Weights of a small mixture-of-experts language model, trained from scratch on English Wikipedia: 9 layers, 32 SwiGLU neurons an expert.
Below are experts of layer 3 (counted from 0) of a mixture-of-experts language model. Rows are named router (the router's row for the expert), gate (a neuron's input weights, with its number), up (a neuron's input weights, with its number), down (a neuron's output weights, with its number) and show model dimensions 128-255. Each number is 500 + 25 x the weight over its row's rms, rounded and kept within 0 to 999. Numbers have three digits each.
After each expert's rows: a language model's description of what the expert responds to. This comes from a sample of Wikipedia text that the model never trained on.

# expert 8
router:480498516506491493501460492486466519483471535527468548481522518487534494470516500480457487474529530520467499483499478497514540490494499460512471504475553493501501478495462482479490530521547492541478543497542540478528489499492496503502493530511476478496499527536477470539490481463519486472486506502501533467510516478539489514457481452526509538533502519502473508506526503469525485514471
gate1:470522552517514528493517458506512518530536472494480504533503502486488505505501491491519429507516452480509508523512497505483507492495503467468528504552534455496492468496455537484537501490467445463472527475524485488505509512493531511471481525544520502478532552524472494474503450515514493505487496492542488508535489507511473534467514436498494538526576497474474489481503476457546501580513
up1:526467490518449496453503495491534487512476487474471511506487501565511501500452485494482503557496482491502489513547541516524484483473505468493501498514510544489520537502521494532534481536445489507559520455523473504456498514497496456506520495526515537539508487476476488493503524545513503529490472447536478514501479550515477471541470488502479508476467505476523488543537544521471508549504
down1:508530469496475488483537437517507466506504499515505489523475504574523504480508468463540495511551509489454472475502513525500484516503520520508511482525510505505501471548486511498489448549508494486459499510477483488508499499531478488479512534468487489530552492455497485493496517454511487516466458502520489486528490513521481530522506451518506554427485525520526489464505481496536441550505
gate2:468489466514488510529448516471465455529510448493540487532542514501462522491446484493510516506476521524538486476511483500488492524497475501502514459482509518507465499558457517544482495522535525495477467497513520512470541494543515518480546484519477498492505547523499486536521513509544530510518521485472494548521483497518515536493487549480486497506532494483485502508453479507488531475518
up2:516509519504539532504509531480442520506494520476470445506521465532482486522510511508493452508562530497464483510486468533477501503481517489498451501462524464504495469479514523505486555515509537511477530505516532490495505506478511480517452481517537509521499500535463489485462501510529464555521523462442504493527497461470486496515515509487492467513515516476477520491505469507516494527486
down2:436519556550496500498516485475491538510449490514508503474504467534527480492537495504488482521510524529493542469509529498465490509459462500557544498476472493516527504528501509522494512507464507498503439537544497516501532485524529488540467472499510473532469492503533535539476528509521514539522474473450487499531470493491519506510458514501472485518502518495533533489469492488505517500508
gate3:451478484486475489516489475499508503561549503493505489540477513494520525501504509529557507501457480538499538525508471487521472502496464486512533507508524520502463512499464499476475495484540458458522507476468491491509531486462468495514516519494538455477490492521521531503506477484483549491515494512535478514450508495465477497484472515525526491474553491496500478532465477491502472500495
up3:509476495505466493480485544469514481525484540523518507513459487506494465487535505483543438505517519498500456502500479496527516532518486530500523473514454509512531506531532488472466497537493520507496460534506471487490550477534510459475480504462506548518505530467468489483511498492458459460534534536500525455521511527450521479447487470491546443473471470548496484493507520490472528522491
down3:509494471501498496512539527518510456517545517531502500555524514456511548501534495533525486534509549528506530518555487502460506526481509490497530457501509469472535523524477528483475497546497479477525473507502490524520535456505567467493507507512496464473519544465498548493504487555511481527486484534525501465480513516482509480478511494514510495501539508496475481526508533498496480488516
gate4:497453489464485537484480484524495479528450486558467540510512462483544515484501481453499508486508503480541495516493557501495522486529550495475506421484528460479501467568475523483507509452471513522499466494465454537522445492503542517460512475544474481510502480535483492464482465501492481514487515499502492502552478465483504510503479468500493546500488495495540484532545512545516520493505
up4:497493493477521517495510479508493513507569481482512503492520464528517467498502488474516464482519481470527537517532516494474529458491514488492509447531469520514507496517495466449467499491524503526441521509461480466533465489541579524491485486473461495513494491505491495476539470497465518506484513525479505466469553438478537512484561469502456509527514526533524505513536467502507538464489
down4:513505566509538504495513489468471469478500506509504499488490528494505485537482508530492488518494522532511499515478517485470509508548530507491482499426499537509488509469558523544496574488485492497465492484508451506449505527521516471472432474499493544486500545496511516498465501487501498507501490518535508492501488476500511483503475510482497506520494470494526531478511474496536521475464
It responds to: Word pieces ending adjectives and common stems like al, ical, able, mon, ular in descriptive text, plus sentence-opening In.

# expert 47
router:476542483532506537485515514492518524483512516566541497498482557521500516529506469470493529481491533495521464513546537507546501479462518480477560498482522539512467491499514484525502513492496499511487534498496528489483497449466495503528505509497516467464454499504540450500517507505514503521510513480459524523499506483519491466492505520452478502492487524508543511471506471500507476548558
gate1:525517523504510492502521457519453501514458512486469507484515478505524511527496527531529469513496461535464522559513489503460527512488552489475491487556476489499527522490488498481490494478479490463504553457542478490494496507477436453548502504512517504465491478525529486516475486473517504523470500503483536484499444519537524514455563471511515548519533501521474491528535503456509467512454
up1:507502475474461512481450527487536486493481493508542514509518488508475507502504499458476496520436524483480460482504469494513478505506474536510494495465504475476484494554468576529513525537503523495506519520489449494476541527477519487448477465503494514501462496449483546483539495502485491530487483487494539503487483520428464522489468516514474456519502537480547493499538509498455532527543
down1:480465490504515522506483494514486466523490542494510547475468473470488506491448476517503531520516547544482482478468545493485504539544504477492507506447550505502455471531462544471498532488480540527501495453520491514507531470506519525491536504461518496496512510464475513557516514487505494511507526477483515478521496502508472495535493442516515496477553502527480529475507510498523477573478
gate2:452510520467490521521495510471455478519491513506440544531533507453483501555511498509538534470527531524490534532526540549490510538471532522493483513478479528492480464496492520511521502500491472475466456526495524495499522491495521522502520513499464500489536547505478476500476496469523535522515487504512480519547477499481519501505466489441495518462515487520476490442428503469520536525540
up2:492525480530515499528520483531482530517533441534493494468437516488510523487482527529526520522501553563469546512499510495502465491513522508511495504475502484524514472467535496488504550481528467490481462543457523485537525511492484553509472522525496496528505492491504473508494449492484471558529484495483482504488508515478533459549490495517506473510503508496518466498491479501508461496527
down2:490510469514508490504495489501464493473522495520542527545474416511472559501484461500568481463520502533496506492513485485514519550456530502505467494486503473517471565517526505517505484453512493497478510498549489521499506467507509537555473493519491521480531521503479506504504498462497450483503498525495493530470495499499488511437503502509530498495512525563475512527533531468527457515506
gate3:465519500485565493548536479505478468478518456506513473491520487509512513508478546491488522486495498498494510492503495528559524465496550474519497482489529466486486486495519464505513475495447518486518511525505501507495483464467480481535527493492505495485511460527516471482478445528523478531488475460526450507538543480478502509448463511505519501502464512489529530465499474499530479502514
up3:507518479560501492508495491498506463519534522492468488510522489523520496476474536510476519513469532550482531507463521527521551534488504495509513528502498506496493469536522512513478503516523497513494508543523549478472476492466504486501496542543510516473489525541480459515531486515487527484498467470490482530475529492553531495466550494517483474492501506501506552509504531499471525494557
down3:518500527516508479491518508462489528492467500506516496515489528525484524442486520523520527517499464467483484473516500483509504460523497508525491532501493515522501459541495504538476494498479516501464483576494518460495505506503429489528502531513473501490507488570479454442513528516449484519468512498526514485462535480472488529561530478531448509504493479523500501503482515505483449493483
gate4:514529522518502524481488514505502464485474542524492459482500527471497482521515421500519493455489490523525502554507498507505469495455483460518495469504511502490445482512499494457501500493505496461530524530526534516479493516539536478469515504531519462538497493532539494474525460488486473489521492500489469529490477509526468506515507536459521526516526451506528530524482495474524464569528
up4:508511517530476497501509521518499491522467565446513501487449512531496512473495523464489475505532517504454518464553512509515487469555537522495477513495482496502529520554465519468490495522482499479582492472475483514475476511514493456517479528494496474477490499470483531502532539491496514492491534543510518528501493515508465494509487509442481514488478518541503505548533512483443551478463
down4:486509470469532517486514456513542518519514532521494504521551495483501510465497507509497484508475491484480486515474477468533554513513486519490478466538519458502508531490548477540473487470502533490512518485457494496517488509543506524474484503498488520479510480537526458475513493478504496490508510472508474524495487480458468415481475473483517520487471508485506492502523525472521506516498
It responds to: Word-internal en and fe pieces after f, as in f-en-ugreek, ef-fe-ct, Le-gen-d, plus words like women, free, After.

# expert 0
router:489525518472471519523538507469495535493502490511492533469488502487535494530513467517512481507451522543460488528497468488467516491469440514519503515473502506484528497519527486506483444497519535497514463505473539507479522485512493521497421513470487506528492515513551499484527536504508514506485524490462518504540517501476536492478520483503508440493475496526530483489528493510479453474542
gate1:529467471485497529500560491525542516517531517564487509505473516447528512491465491521506514472480527521498529504506480493534484533471529487493484543523501494470544519476497483486481479508501527531500492479520450476528505453549559522445478505544491535515459527508502499476514509484478480507479468508492549525502502498477475507534479500459498479487535516505501491531505514538470503524552
up1:487462470482499522524555460516505492479498508579521493497496498498533520525495508482474516463504492526467489523473516478512470485455487528483468517483500483450503533501489523548536472507523543551521470455510464495528548472482524508496508490486488556464479516479479501518461525495513532441472519534475520476501475502494479444491497450500520499478525495496524514535521517490442502521511
down1:525501492483496505511482498483545524466500498482495454487463515514502500492518519509470530484523488524531481534528498489519512496481488514476474489467463537476489504479473503467472474496489524504484486481474494487506488484504469511548496483471509472523455474508553496545479454486513533534480540520502531527475568502465512530480515538487491504475534507520555524482468542482452447503520
gate2:515500507497508514540494514488501523549465493515508527467480477551529476527515502486525458505480481541481484533530474490472523467501470489541511466461473509506554493517513519510536481463460534482500496519494499507502488516490558502500507491526529495453492527525513492503510539482510487505512472522486531501490472507525515525500527463519481483509519503459475505523523430428518525488526
up2:486472514543489518488501515495506481526484467508483490533463489521418479527459486502504488487512479486522500496555534491483490461514496502470458495464488490513498489499493488478506544466493505510485508506479475510483539501512492447460547470483560492484487528537508480470533515525477520503504495467484556517476448512526481506509506525497489504511498519502549501507504495495506512522516
down2:453501489497500494473472516488486529534482528509493514535537518475478488471516499550485503514507470428493487470479489491512491525524488455482500529538511494489518488552526494491484529504483475521532451451508494498505523505497503488508483514469483469497472514487503509502497492556518524512509510506520506508517492429475514510480542482523469498444503499502518515528442455514485540498542
gate3:504496472470475483480449537543511504526494524510513522457450516520526496477478508517507521521524496498487507466508514502490464512491502505484495491494475483533468548486503514495472496479526456488517479487506475534481510505537529492514502493526514469490506535489479475495482506494504519484494460510514510509536518507495508555504514494513470509460476496531541489477516556493452530490486
up3:490489510504501531462514509531522549466516498513456462496532491476479490484491483519505515507498478465540523519505446509509429467466483468472502524503529519548487514516524517456507508459489502484443522507479459458500523483526526517505542487503485531498499472495490513501516518503476520492464512506557524520489509512498485537519498556464485479494520495483502504510519544462490490501526
down3:483539509504496538522484531542501481495539495476486470552466538449498535484487482492500471448509484484502543500493461492522470530466502525506513501508477497502488525506468527457490501531494540517494514556485494526433503494495517527478523496513504525520476523490504504526542513498537531518487503515489464514533475506499521481497487558521486506456491523500498443529475536507503515528484
gate4:490489492507432536507498437487422550531461488496509480477503508465497467519496526516508510507483471505484480515520508516527478478488493475500515486530506477546486512479517545506490509501492536499524473467498459500471477513477481482514501508472508484497530527521550475529495474464511490474507545500472487475492478497459488527523472491526501470508534491455481502509514544550453458491494
up4:484447492469534510528481459509493501470529449549539508494472497539459522531498486503505544521474490500497459493512458512539533478532486528493487510426463543455525490497493502504529471471513514515485467510505526534512481465500505511532518443487508456454469512475432491546506489496474520506508470467474473545508478546545512468459485496529488551539516470485512453495481488481496521492478
down4:506518461484497488529504479508502488497488541522544509492490509477460483509542525534522488477496481473450514487505507486492535513524503513472473489516553508450507498491497481497487487513497500515489551526493481463471486513519486483568547496526472521495519492515490482515484517523471517527494458449548491466514485521543539531492484522476497506516481518518492489488496463562564530480476
It responds to: Nouns naming works and careers after the, his or a in arts biographies, such as film, album, role, book.

# expert 28
router:495537487512498478517548526455504527527500501497490524519517493543519494524528471428533495524464496495481482500509478498501521530495500511510497502517513499496526497510537523483528472525448470505472523535481500501505544480507529530533435524471465542517559511468534534509501510468532536491463517454475496497507525505495502521517506487527538500514548476544545526493478527486513488571486
gate1:494562492459531486473507523479511503549470490503506475482498509435483540503499489508525515457492472510506539490500499533489473515493460555508531507517520437508482477529475523513526513471468458508485484520508523499515517479518520450511555516459511456511534474549489536483496450495534504484517482469492509514514485507504528482489479507449534511510510463487548506446519506500486468478509
up1:484474475502466487532506473500491493510500517504457524521550487461501500537487506525503449494506548457524483528489462508501471511484505487486535535488545498514466528519499510480474468512528452457535462523502547482521518511502506503474550502508484520516502509487466472495511541501461494503504496505466450462536479521465515537510509497551478475502480521547485500534517480465526462480518
down1:458473543501509517519505489473491478552480506475484487443501516520515527500531519512515510493520524521498473523533487506471484510487473503467500508501479486501479455525524479497469504521544515511472470476480520451541492529499486505537472470507492521527498502570457490465534509506535533445497466459507531520500527510501509498490510473522514466517520500525486485449506487507521488496506
gate2:478469484508508521534577503494461488493517530496468561486498495523487510488506486489474483547494497486472505498489469544506583505480513531529469463487468459511545477519529505518508472493497479520505524501503507524541546473460485521504509501526474514451501470490510480549503503500505506525512449432485498480504476472470489490499487498502471517470515488507481482528475513511487533532497
up2:469530509507511511514491548487500465481525511494528494493470507507497519495505458457535561474503481519538486502509472509505446520490498519510535490549517534481483482498508534460543519497525498569529498469493482487460476460519512504534530502484542481495503497501509501472514526508470482565467530535520515454529487520500495502514470498563505497538562498495532514511510524482484484507479
down2:537466492492496512481510441522522472520490516516507473519520504453501474474526456500552469519495496506494551530519502522491468514478517517515564482497487503455463552573499506489478498518503502495528461517501525492482485526478502512477507444492506478492553511498529504482500512454486445524545532469493504486542539520524504528552505484469528466528503521485492492517478527482481524488535
gate3:483517480482466482483480544507529487458465531497492495466466521496547470512498529504509508491487519521528435464517474489496478513490482505484482495507506523458519490470498505480498468461524540486528530521493509509485528496491485447542505463482542474512463503498525530519491537519539441483510451470502496526480516454474520499536481548504566526503518525481484510450523542521477529498468
up3:547487528471497535520494472503460479549506505530494464535485474515482522500509494482502495520527498489494530542501519522417536490472533458506496471451509466536482488481497513547534539481469443528484485507512503526502509514483514521520483485524528522538479452513499494464543488500534508510516468450475515504510474533468507508457537488499442476525522525511489478514478514490478485526491
down3:494527481509503480491467497530463522486520467499466481499486502478530493516472523528506491455448495462505505462490480513461472486508490525453499502492510512489514470518470501507517487481507514527531541491476495488488469514481466489513559515517509471512472494464477514476498538504503475538487488493554514524485481502523547509528463500541511520525520524520492496465477545485488575484474
gate4:482461525536461498455509526496538501522530503535525456521495510476492466502545515540509529475499476459527482537501489526515471466552542523513519523497505492521524480502517487495512496514499479490447476498481507481516480491443532521492549488472539502503497513473480467466528498524488487523492512500493472481522499494484498503480455537483486527533500481484510554507509506487500549503537
up4:517483502480504517549525492506490498472466498481455508537488484506496517520486504471455463537506459442497550488533511479499528515475513488493463489489474491519497478476495468485501517510469532473530465514463538543506603478528505494496511464524443512505527534527522514518474497464519521528481493474532507487486483468518513499479498520489519516475487523473495474500503532510511523486562
down4:518491522543537506508476536469505489542505477474497507467473488503551495514501487512481486546479493509501529504519520483529512516483501501521484468482495472457487514540505546515490473504523476472503483459503500489445505522512465481486505523494511479522492486507513488510491489489498560467501491514471518533511533497533510491547497459484495528471563473520489451497501537448520455501546
It responds to: Determiners and possessives opening a noun phrase mid-sentence, such as the, a, his, its, their, with first and same strongest.

# expert 2
router:494491489516485497486465485476483498486462469491455491513480499479492497506491466443487486498491446484466480493500491482506484481484442542483461472497488483525487482472528523517476495463487509517485500509463485474505521495467504510504466496496522490476488525486493515520534523511499521508453516502504479520541547517504466465523515454524449512524489484507541520488476506485474454486451
gate1:526494511516480512486504511500483506543524516503560489503527515525525511542482474449500555510498529524455448504459478475524484491522477517480460458488502473508516536491493481469495490533464523473468497462481459521468499483507509511508450533481520511479521528525545514486508513477507517528488526502546479505522515497487482496452469495500487547491572492461531488499472464502480467547495
up1:495517559511514473484509526509457493532535455500469528470472484514525494469499509503430480501496505545495533496494516517505454467522509528547502524521524487487496509515536526559525515483533488486540510500519529496517475488504489529491503534470511486520490509517487472557482475536532515523518468516445513433471468497503533516502508515497512536496496534513496493542490492504539520498461
down1:539511475473550500485472512493516439480515535502488505484501512498472454516506457459484493501530525540497467521534520473482529502481487499487513472483475468511508463472525502440508487519495551511501491444538483495524498504487515496486496481469520490477482506509529472492540501495478529533498523485473512479500505458501479519471501453477460478468502525527477486557478524520529471504480
gate2:504473537486546489457454506495493481488442488495527466514489494498519518500450515525540475504471489479487504551472582519509467518462496497542528465524486523495523502477492503495474474492493503488517456467504450492513496568453499477494513479539498486539509471460529504490516507494540504530534492478529535518515462507492497490503463540536464521483516476506480522516510513488491503513490
up2:564530472464467457495472526516487501554531542466459469496488481557478483529511512531495530517466510528519537480508473519499471474468462511532527499530505462476530557503479508542524496525554497509478477475490502496538469509533506485498503509490511499488528522496482493512485497504494463529520506540493518494510506519476470476481491452458504475481519530522529480473504426483498498509508
down2:527516518483520473548447474491456462507531520530477520557521455518487528499541475468484505456476529488520495534464462473492527520492493477499492479525501485490519510510470538482524442519529467530506522526433453474531502469469530495544507519463491511524516507542500502465491471487496509496446482498492491481514516465538488496511457469525484505445485472494493467457490493463474456498502
gate3:492509485475503493541484459524513518488495452497491488519473525478489511494479509503479543512501511491517495506516460534458476533528533522471480500440479492494499475517501505484483494498450512464507536492506532544472508515499515497510471498488485438535521517578482531482524483495463459494475455497510509504487495456495510528490499530490440503498488518467518519505497526497459487556523
up3:526524490459447525507479520477520524487516518511474489487468496505516508523498476519491539500460493516493468508493502486459508469489532519500494485473534458488469504492511474511507515456512549502490499450507518518513514507481497527498543498514482465480532477480536500488503510507457504513521502536439490529513481447457496467545483500538453514530484465517514544505521501535518476512465
down3:478477533480523544510560546486499483551507468495534487498480491528481500509479464498487519504533499517461499509497477523496451514486491446519508491493484439538482506502561550479512503490512500487434521520505495510528522492494489512505494520485481494551514493508464478490477479528484489531503555464499487467497494466470536487548443498487514533550519498515508528486511510512503515473542
gate4:463497511468466508516505514501514526503524525496519462489494514484497540518500454492495554459510523517534578465495470493421478485483474467521483534550470498496423534508477509498497513501525484495548516546460512485474490510499480520455491510484510491456517485521503509463530486507461513535522458480503531524500476440481530500488465508491474514479517519480487510512523481458492533509527
up4:476473462521512452503543534512498522546456511500484483491530492452493484489535514486545473541524532501512520466547490537456527536484497485516477464507502510531527506508561509441514510471502488531484532508517551531534473519488511465479513490529539536548483505502503551554520515508503533447482459476521480524482488525497529498514499497480517480463551516481494498484523517524555465507542
down4:489469526438514510499480526503491495509529539496511467514506483520504507533484473488527538479514456513520486517521484480525496478486555478522473511437472472498460503496535498488485474497492476480454493524494505513494457520510537515498509512491486526542513502484472505502503493501533518490507442450495523490471514473502507505477505496462487510508496496488482470468552487505508485462505
It responds to: Percent signs, slash and pipe separators in stats tables, and measure nouns like number, level, north, south, age.

# expert 42
router:528498523495484527510505467508454545485479511532514489487473513519480498512484468551487529472529489499481506465537441451515481487511477524469522513504491468522457481484481508530474486559484506526497511474525520474495516477474511520442515474498531529499541459492471538514489473477446493500494499514469508533499481521506488507451517494493480505493479465546529502535485514486518447497513
gate1:465511493528508531498517490502510455517489502488470529480514498518505498498478503469490453495476498476510487557486480509529502463480548483482513492515490521488510497505469483535506483500484495524474497558533505538511479532502508518499519495522463547512442502529480534507525452511544530515503497519484506490460503517487528462561491463520496499521518532522501503516547493535514530499508
up1:476525482513514518463516435514504504457488496480491539521507497504529484507480520500503500513527487491500495428514475514487485505517489446513504522509498495501451514468514511486463498549489489540486528504502474507508535501500515438465501509545506491528505504498498459517498523507483479465550488542562496477496532478500505517491505536515531534511538513465482476536507518497461530515483
down1:490487457526489516497485483518472465489514525510533502480497534496500570476546518499467534490467495470497468551557473456497496453461507469541502503464480489518511512542509495495508501494507521511492511473522484492482514521488472492469519469522487513491510469514484521497498491496514500534529496536532488468494471538527496483499504458518491481505471456505530494520512515527495447470508
gate2:478487503509487495469529511507491496529457475486511515518492510508459499515456486490486467471515513486521522476520480508488467546452506494505482496488484509502478506498450503507510481505490512493479495509448469480534506451507557480486505541487497535515537483490495489500539467474497472459484486465481519504472513503558465538500452558482485536503515476502503479500505501489498516490471
up2:581525509471491474494492498494500505491525496504534501512513507462499476477508508500490518481466475463477511492521482450557494546489500560496517532504475499509475489532489493519518494525529469496479494503461480516492530503439463534537489461474500545497488480465524516499488527494518503550525510479481517484566536518536514480479497485530526503506489514521492483499491533484488512498453
down2:488478485506493512509495465516526536556487503482508504484512484469537534494459549525504457511509505510492550482472506476515508489526506563500481504473515486496501478481500455521516522488505498521502506522470517501518498549497514529486506507549519514524479550525500497502494526487488468492490480499439510509475501497463496512531506505482441517503521511469474470513499497465512529484498
gate3:504498515485481493529508485516479488509516492463473464476487496501542491535537521521448501449503500502484463521528497487472535500521443549548528512468508436501477473496477495506489493516481461527514490544501532465488525504501521496498492498515567500492531453502486514486477436492478482522541523486476481476522477475590504498514495462464475518467489490503504509478480459471461509497549
up3:489501492491512507535527477490481500475506482511505485503521558490502454498511562508495512481492538500476454518522492521479499513504482516538500508493523442536535542457474421483483490503527513508501519531489537434473509458503554537510481500502525543495520463513487556526502446496491504516464470477499502496488500499546494521483516522492450524508506465537513514480460555516506508458518
down3:490535465478532537486490526467493523525470557482472537510474478493486495462494489526510490535468499447460498499489496444549462471507494462475503494539503482520506528469543490527498507545456499489518534487505495464520469512488509536485558461523505437548536528521452487490492537468520491499506518521522488497491505471483480513479502488500526481486487503480548503523521504497505479495504
gate4:503470513519476548513492500556550512482506461527493523482486507514527448550451498532476464546487524509497488514464459515493530504487487513449493493486513529494492513496558517486489503492515514521471486498514493495497528464516539451537516498533558495514527493514535489482511491493491448501467512478517546461476534519499507463513470472476485510514526526512499512533499504467458513536499
up4:543492505471517499487476492471513516470501553448465540493497474504515527492523463490458491507474474522488509502507565505484470493499546527514468482483522483510494465491540553503499495466496506468451521491493476472530483529498468507511513515523480516513483474522485460540536563486520507488494499476486524483485472476495501449507495468531495497513446500484502508515484487512560532502547
down4:482519511484535537529497528522525490565451547521517536541467492504487472526505569507517514504476479522507550477521514438505496522512506469455485495486475535498528573487499538488494552525484524492519524499491505478497538425474497502472483492533532472488539553499456520478494530496471475503482522523460461490479524514528498512508502492555533529474519532481544498479480518500489523483494
It responds to: The suffix ing and variants (ning, ting, ring, ling) ending verbs and names, as in Roll-ing, run-ning, Truck-ing.

# expert 41
router:499515445531493518492498533506533533490477539477469467503491542478528553524510483499554475482471463514533481532525502496515486458513516510492468531536488515490513488498518521508519521493526521493510488524520483519504513518490555463497495479497513493515509497538484490482465525494530497490496523478496525492453506504491504550547501463533533540500479480474467480508542487499480475471525
gate1:503487517484511478498503492515447492516464543507527487532454490501540472510523493454496537502533485495495488477538479506522509504509511527502454464500518452514539466490510496516500498495460517489481510488478476473464480530489470505524469504467493458505482484520489476496496507515559488520515525482478474479520482450486467494454526460469475527454496517486524486474480508482472534497516
up1:479516483517544467495503493491534467491539480476562508471488490510529545482460512502533470483490496478494507502479511485506531528497482481533525512449498493465483487500535502506524506487506513522488515453522526512538529491505472461510473465530519505504513532495485522498499488524468473534465543521464483498458487513488561560525560461495516514499524479511497522515505554512537502529544
down1:449484461490541518508483500518494531479497503542492491498493527529530490482493491509525502510458542512525495485469500514524463521507527449479523470487523500540534507494520508492513516506497479535496482491499497515486521513501471486517511542478449512499489512513514505502498512484517501497510519510444506533451481528500522505518525465484474498488515435505494491566469495535455485493483
gate2:491494498500458492517498529495486491523516478464476548496493497508499507527482488482555505525487499504547455534488496474501509477510514470511494554463477492505511489524516539489492492500541486484508515483485492504478480487476477487568497549517460540492458525539534506522418512529468463488509466476470488512537509485459503545476491470450507507526478575512504504509495482509501530483496
up2:521512514496454471511514519536497479444505521468481512521485492470446489464469474472456497453480507513489530477499487515428451502507497468515478502472485490486501511514472553474502498474513507487467492470478496498480458498515460555491535462456461496470470473550544463433490514492467500501544490527534556534489524514456475525547493509516501544504506501489493486497500517502493497483524
down2:554461489483483459506518569495520493520518481539485502518487497527511519458494502489497447445500467499498488501464503487503527488514492494485471487482501493549515494512459494488500512566521505492507492490521503537530424505463478484522523531464454472495511553513514492526480481486501508566530493470500515506521519503469482526512474498458482545526476501499472528503536478542508467530493
gate3:522514501467481491482451457511495518554509510489528527513477504522533494503552516491507496504483455534548504533479481494482471489469526520488477503487524487524506511553490504481555507520520475516526498455497491488522563489468464483529491522517489514486447446539511461481521463498498512515481482417444503470486479485486477495489474462507478503506525486544485509542502538541543523477483
up3:489537469477483533503512465473488474471474494515532532493452497451538517527512506536522531521497465519538492479500488510473511477514514477493504564497468510491479521545534530528560534496507482498498486454487463528480508509439476504468511475545476513473484510524475473519538477502518511494460492512519485465482533478493455504478469506455532441511524470456535501472475480529540531477499
down3:493456484511531491503506536516504517477513517509476494533499520465503499455500484528489523515528475510493487502500498489491500505489525470505539507452484502525491501502491466511528489528498498485519430525526482504515478511502481527500507495517527480502527505535509585483521477475501528503491476531528499548481560506461499467470532474447463514486470536492533477489524481518511509502493
gate4:467500514526531490521509498568469479510478553480426533475478525490536447537511495511501471499508465507495516467461517495510526500498510503522521506575509520477514512503478479497468500489478484537451499545475511500468509518485513516486523480499530468527482506499487534547475510486481515519514479506505479538500485500484522526518466503520491467480498540532492519481482485543505478511533
up4:548506477487499507470538501510520491541530465479528499530455504489543540500543497511512485497504475487552503555499544498450483487493497487524487470490469540493502523512482509485447475487484516535446468544489508515508538501505484492504443494503521539524534535516438461515462489490498514482478472488526498526463491531466526525511482467495501499505511516571542494509543523499504480511482
down4:486463520526508471529502512465555495496488504527512515520556470505475455504479501504536525452472509506531478447523529525470539520481500506523483492473446489518468498478492505551481506514483494500488489525507508472495494513522486491480499524487493482525515523506500493562480509466505476527515506487484517456531491490482519505503508452472481435478462529493490507506463525480494522527515
It responds to: The ch piece inside words, often German or Germanic names (As-ch-en, Os-ch-erwitz), plus nationality adjectives like Indian, German, British.

# expert 61
router:561456544504460477523503477492473489483483487511512528478470477497506521466495476487476502484567469526518493505484492467502555469510491564482534487485532514552524435479539491484524474485522548512475474501459503467476515489484511498498514477506481467530511475498495463551494495467450466495534508491477476518511493478497510487484532440454491483478515500464466491481527524502544505479523
gate1:518538496498464448475508510511497494516523526498510532514500475529488472499485532539527528501509515481495507477527475513517469530482504564519509526528478555515517503522477510490498498469519439531452475537473481525515518455501488525489480526481443469521480511502508475493534519493526502481544478526510509515520491501481501476523507489475525465490529510505557506530480500410509496479519
up1:487496479469483492505481491525468508492521538517527443522493506537528520504514515507518449464487497504490513466497461481497514461499506544542484500521520539493477474534514515481510488526562514509489512548466521530532513503504503493472482506480534518540480487454482521452551494503493506501481515539515481496534472508488516489501486486462527460465464503487500499493517516473456532484504
down1:488527475500472507487429486505504541516532482511518467518516472537524494502531452488513516514506462484517481524465490515500482535500540532557520504479510494515488445532546532492500509517515529498527513489468502500482498445538465488483535530477452480536518473493455491493530454498546507507512460504499478555483511488518489487492487503502505532511497483482537531481475468478459497495500
gate2:492490526512491506511490488579479482502482509528517427501502499490523501506453527495545486468483516476496496534499525531485508510483498495478524468477485487546520473492532476487481510451492554497516511493488489479534556459458476498498523518476525482503537465533515489493515484487522503463505500485526482535534490481510550488490516484500526515574548519477489493520491503468517531462502
up2:527476468498492515484479473497486492502505449505525453468522466497507511518483498478497500534542506500471526500497513497472473484537484475527501514463544484513521479480523521490499501507533527533456471486486520507505488455492506453505508469516478493499496506497488457517486524458487459501476505501465548484498521487509518464503493501510494476458529537534540504544472540476493552519504
down2:524513479520482497539518462463448490552497530462525507517483489464542492466495512498510492508511498484514485470480524475486497513523472533511477487512486540505432479465465476491523536460483431495430482464520490513499485449510498480502462507487501510476539485485522501513512485513467471478469533507473534508446490518481495520503518495494497522515511485482520477494503489484490506536488
gate3:496531511487555504505529506506529509498504486473537491527472516490522467474506451522535528497509444513508500464503502489465465497519455505511499470503488499503509487468513537475457501548483503457511507475484488516522455497497477470481480486509523522495480484497523523520562498482521526501514533514503473470488503462525444525478516525488501508541501471529536490526498458481485521511520
up3:441509548462489527466513499504483570486513492542535476469497487525539514526509479483493509480505537501505483526532514516541523546533490534483459477501446500488476500528502445494567504500474470508469453490462496500524525493504501481503480489455542500522517518520537485508489479469476473489499470492459534514479493485546500445501464480538510491531533516530519481464545528488514497492509
down3:475472499443514482513499514493489518503480480497476450462491463552528479516523508493491503454481528505508532468476500549447498486500526491487517468550521491498516525495495522536482485540518477498502452493498510475535530511498540481537538456489542511501581515499497510463527510495452499464514533476516516497526504452520513493488529529447525531510522497483504446502532476481499509476483
gate4:504500510511423485520503551498483541501508528486506499510490505517468515523504503468502529516509500493542523488474459463544477516476506557539498511528530472503470511477531528515515499512533484490510510425546489494486487454484469513475469512522536453516501444478546505519507493502472534527530485511475484521493522506476498499496465441487501528477488468526484517479513505534519474520530
up4:539463501521462493535496492441484504486462524444469514501522485482471539496501505535452485513500542494516564500500465511513459541479449505491519517516535471500481457507526492491521453487524504470509505479518510525488503517495489499488520478504549474534493458519482501501524496518509505482501509445528485566563496500481496507529480524502480501462509519535511489502493501522477494499513
down4:541522494514485470530497512514471511518471495474521502513476520474528497475469525512454480489520527461518491552461489464483494444503493520514485547524520438528504526514466478503556537486500526516514454446492481538500480499503517507464516519479537516494503462499486521461523506489516515510499533479500503521471496544517473483509532493487508478503515506521504478479550431489501462498516
It responds to: Everyday verbs and nouns after articles or "to", such as take-n, town, win, used, appear, Mi.